From a checkpoint of a small mixture-of-experts model trained on Wikipedia: a sigmoid router, 800M tokens.
Below are experts of layer 6 (counted from 0) of a mixture-of-experts language model. Rows are named gate (a neuron's input weights, with its number), up (a neuron's input weights, with its number) and show model dimensions 0-127. Each number is 200 + 30 x the weight over its row's rms, rounded and kept within 0 to 999.
Before each expert's rows: a language model's description of what the expert responds to. This comes from a sample of Wikipedia text that the model never trained on.

# expert 8
It responds to: Surname endings, common surnames. Final pieces of personal and band names such as -ton, -son, -ard, -ley, and whole surnames like Brown, Campbell, Jackson.
gate0,240,184,201,147,195,178,208,194,187,117,142,227,202,188,215,196,204,232,175,187,276,170,193,236,162,220,161,240,207,175,218,220,162,221,192,238,166,236,190,208,209,213,138,194,224,229,164,204,249,218,189,218,199,174,248,152,207,238,172,173,216,244,173,190,203,180,194,233,196,158,164,177,252,244,220,250,195,192,231,158,188,172,167,159,175,247,203,140,196,204,240,219,240,153,156,205,199,229,178,189,236,170,159,214,199,158,231,166,190,166,238,227,217,184,226,197,203,213,212,195,169,219,141,205,223,190,203,242
up0,247,184,212,177,232,151,173,165,218,235,178,211,182,178,210,201,200,191,211,238,248,176,219,200,166,231,130,232,177,201,189,211,256,201,152,245,104,164,188,237,169,254,148,197,190,193,201,231,217,233,238,191,219,231,225,167,211,179,230,179,238,190,219,187,201,197,188,255,232,220,180,146,164,218,196,266,209,195,181,177,237,202,169,191,187,232,186,176,227,230,214,271,174,185,224,206,162,229,185,206,214,232,193,255,225,141,189,157,201,156,242,221,200,182,192,175,175,251,186,208,159,181,208,187,207,220,209,174

# expert 57
It responds to: Name endings and first names. Final e, i, o letters ending words and names, and male first names like George, Henry, Charles, Edward, often in tables.
gate0,192,254,221,141,200,158,190,178,154,177,182,164,212,178,141,142,177,211,220,190,234,241,165,158,222,172,264,207,198,215,148,193,184,198,260,213,199,221,192,189,194,212,209,194,215,277,203,195,223,184,232,148,200,214,210,191,115,191,205,201,219,246,203,193,245,198,120,160,214,213,191,211,189,219,256,226,213,213,215,215,148,204,200,202,198,164,201,167,233,221,194,175,207,151,165,243,225,169,218,201,224,213,208,175,192,173,174,222,222,181,244,194,201,184,235,220,185,174,220,181,202,127,181,265,220,199,201,250
up0,148,204,242,175,227,212,195,200,159,240,207,188,200,190,216,154,193,219,214,177,217,222,167,143,186,196,267,224,193,222,133,244,175,197,241,209,188,181,227,272,164,202,245,214,180,199,226,232,224,212,221,151,201,264,202,191,138,162,227,261,206,230,192,190,207,215,127,176,217,216,242,184,219,178,250,228,216,167,214,227,176,252,195,199,217,155,248,171,232,221,239,167,201,198,192,241,212,181,176,273,185,205,218,197,180,183,188,185,218,197,207,232,208,206,258,199,205,186,220,238,194,166,203,239,223,202,163,247

# expert 24
It responds to: East Asian name syllables. Syllables and surnames in Chinese and Korean names, such as ong in Zedong, Kim, Lee, Hong, Park; also father, mother, long.
gate0,237,196,229,136,167,207,245,193,110,182,234,189,190,225,201,191,170,220,176,223,207,245,220,169,167,226,197,255,209,140,183,227,227,209,180,201,149,169,166,181,175,223,189,185,233,244,168,222,242,156,247,175,189,215,180,156,205,214,236,170,202,213,217,142,226,188,195,261,189,219,205,236,197,158,198,214,204,198,255,232,201,182,136,212,180,217,195,213,184,190,212,254,196,174,185,186,216,208,186,233,218,234,174,185,230,172,273,217,206,206,197,130,202,237,262,215,197,209,225,179,262,229,200,220,191,174,207,171
up0,207,191,238,124,184,155,160,205,141,153,210,179,207,154,215,178,199,177,256,197,232,238,208,242,168,204,169,212,195,216,177,281,253,197,192,183,192,202,155,282,181,233,218,231,202,196,209,184,250,200,153,210,179,229,170,216,198,165,210,206,201,164,180,159,190,231,171,305,177,215,195,189,193,232,192,236,175,225,183,201,192,180,180,219,198,220,157,201,235,200,234,196,211,171,180,150,203,223,166,244,171,215,178,212,197,169,217,239,164,191,170,163,207,184,219,160,209,231,191,174,230,268,224,206,224,185,209,196

# expert 49
It responds to: Person names and fragments. First names like John, Tom, Philip and mid-word pieces in infobox and list text, plus sentence-ending periods.
gate0,191,208,202,202,178,138,248,162,159,207,184,149,177,177,223,225,172,166,217,180,192,229,189,165,207,191,228,210,163,165,226,164,206,177,224,202,94,180,195,247,243,268,185,227,223,222,201,212,267,243,207,189,236,201,209,169,185,228,165,210,237,177,164,171,168,167,198,243,198,217,224,215,198,246,210,203,221,157,271,227,197,203,186,159,190,187,236,183,232,236,226,190,233,173,170,181,227,204,210,188,254,155,205,189,263,177,229,223,155,206,151,145,212,232,184,178,185,188,207,183,207,228,169,200,231,225,197,213
up0,228,167,162,210,209,147,241,183,166,255,196,214,180,182,195,215,184,285,207,220,132,234,163,232,193,238,208,206,185,163,236,193,169,187,185,140,181,207,173,245,208,210,200,195,225,193,212,215,168,251,221,168,202,178,213,199,181,206,188,200,210,180,210,256,210,227,186,164,121,251,242,173,208,226,183,187,187,248,246,200,146,213,182,129,202,212,192,156,217,269,205,182,210,211,174,195,235,174,190,135,218,189,223,211,232,206,242,221,178,167,166,208,194,226,187,172,184,170,190,162,184,189,249,168,187,167,149,195

# expert 59
It responds to: Roman numerals, pronouns. The letter I as pronoun or word start, Roman numerals like II, III, and subject pronouns we, they, he.
gate0,209,194,189,190,160,227,208,183,197,210,195,202,215,181,217,180,151,194,169,234,233,219,158,178,214,167,241,176,216,194,193,245,149,231,228,214,144,238,219,233,225,235,150,214,198,192,175,235,250,204,226,199,186,182,217,187,213,207,235,170,197,205,143,152,243,181,208,246,208,171,217,199,187,238,267,273,218,169,188,198,173,212,213,255,151,226,193,250,236,222,214,224,237,239,210,194,231,226,178,178,208,151,167,174,165,152,204,206,226,164,212,120,164,221,178,163,201,200,208,145,214,202,205,203,210,131,218,250
up0,189,218,139,205,164,181,230,224,180,191,144,180,168,229,193,248,175,184,216,185,189,212,234,151,218,204,204,193,205,190,177,163,216,225,183,249,220,148,212,100,210,234,206,166,135,212,180,236,250,187,217,163,204,209,195,193,216,148,197,192,192,192,218,171,148,213,210,146,164,239,203,179,162,163,182,185,117,189,205,182,232,179,162,222,187,155,214,186,234,182,185,163,190,218,231,181,166,225,224,247,220,137,198,192,127,160,226,171,196,224,166,195,212,210,221,158,187,164,214,183,191,197,207,243,227,186,223,202

# expert 9
It responds to: Taxon and plural endings. Word-final endings of nouns, especially taxonomic and plural ones like -idae, -aceae, -us, -ia, plus species, genus, cells.
gate0,229,201,205,150,153,202,225,189,182,178,179,215,161,220,155,157,223,198,191,278,206,229,174,217,159,175,228,193,222,155,190,200,154,218,210,252,153,227,192,230,197,232,230,179,145,227,174,169,154,179,205,187,210,185,229,163,200,242,207,162,195,165,200,207,234,204,137,262,188,207,245,199,204,182,225,230,162,190,182,214,178,178,151,223,196,195,263,230,185,162,254,197,231,188,167,222,218,254,185,191,198,190,224,223,199,229,195,282,162,222,235,146,231,214,216,182,153,245,249,171,221,195,184,217,214,208,177,202
up0,223,246,219,206,187,201,168,170,203,165,166,240,181,129,206,245,214,190,230,227,191,145,169,245,219,212,188,213,246,213,208,255,193,168,189,132,171,210,236,194,174,225,196,211,207,257,190,190,190,212,234,237,228,189,218,224,167,184,230,186,201,226,194,207,165,243,192,233,248,207,210,202,194,196,219,221,239,237,243,194,182,272,176,173,157,147,194,232,237,195,274,215,222,237,190,201,169,152,206,167,196,214,208,174,195,215,198,136,263,205,199,223,168,169,177,143,218,195,201,172,170,167,182,225,227,219,260,226

# expert 31
It responds to: Numbers in tables. Digits and numerals in table cells, scores, years and percentages, plus concessive words like though, although, however, remains.
gate0,236,229,213,174,159,147,228,213,209,210,196,255,166,182,246,190,165,208,242,176,194,192,174,199,173,195,231,188,185,193,202,203,215,246,171,203,155,211,189,202,269,225,173,172,176,196,213,225,211,218,240,215,225,152,238,202,151,182,238,200,191,228,163,202,234,179,208,257,192,206,234,173,202,194,188,260,228,211,233,184,201,172,171,187,158,140,191,198,221,213,225,193,168,186,163,206,237,230,183,187,236,180,204,205,205,164,244,209,107,171,211,183,222,188,206,141,167,240,207,138,255,236,150,266,229,164,179,191
up0,220,204,205,160,155,159,186,223,197,221,202,239,143,139,246,163,153,171,219,224,144,236,213,184,159,194,189,211,220,235,215,206,214,195,196,217,179,184,221,218,261,218,183,217,178,190,213,225,210,270,205,221,237,138,236,161,160,196,252,194,204,228,196,177,194,184,153,246,179,191,245,194,138,228,194,239,238,202,207,170,154,191,185,138,198,197,212,183,261,206,217,206,227,202,212,203,217,223,194,198,221,219,155,201,200,162,242,162,162,174,216,184,149,197,138,176,182,229,195,179,206,224,157,224,209,198,127,230

# expert 3
It responds to: Line breaks and colons. Line breaks after sentence-final periods and colons after field names in lists, like Released:, Publication date:, JPN:.
gate0,231,192,230,161,191,188,235,167,181,209,187,229,180,187,207,147,176,128,194,217,203,222,220,213,189,141,199,181,196,200,175,269,201,200,168,221,191,163,132,223,190,211,196,158,170,171,224,246,245,191,233,234,221,212,203,215,248,202,182,180,220,204,204,207,159,206,184,182,181,210,223,162,194,225,181,190,189,162,202,233,205,248,183,228,153,176,213,221,205,196,242,175,245,184,173,196,265,179,183,139,280,220,197,165,182,216,232,244,168,142,222,208,193,228,202,172,151,202,219,116,252,202,187,176,179,164,245,208
up0,221,216,235,136,175,192,199,122,183,233,129,205,164,187,231,166,175,161,168,200,210,193,245,228,169,119,176,201,194,184,172,198,195,194,187,249,178,195,194,269,195,253,173,207,147,161,204,217,206,147,233,219,177,235,202,226,227,170,178,156,181,200,195,202,224,220,159,197,199,185,226,165,158,184,173,207,174,187,181,205,207,260,215,247,145,181,158,192,260,231,228,203,172,175,182,201,220,192,201,230,231,159,251,214,236,228,245,238,191,190,237,219,201,176,167,247,227,233,206,173,214,226,179,186,205,191,212,202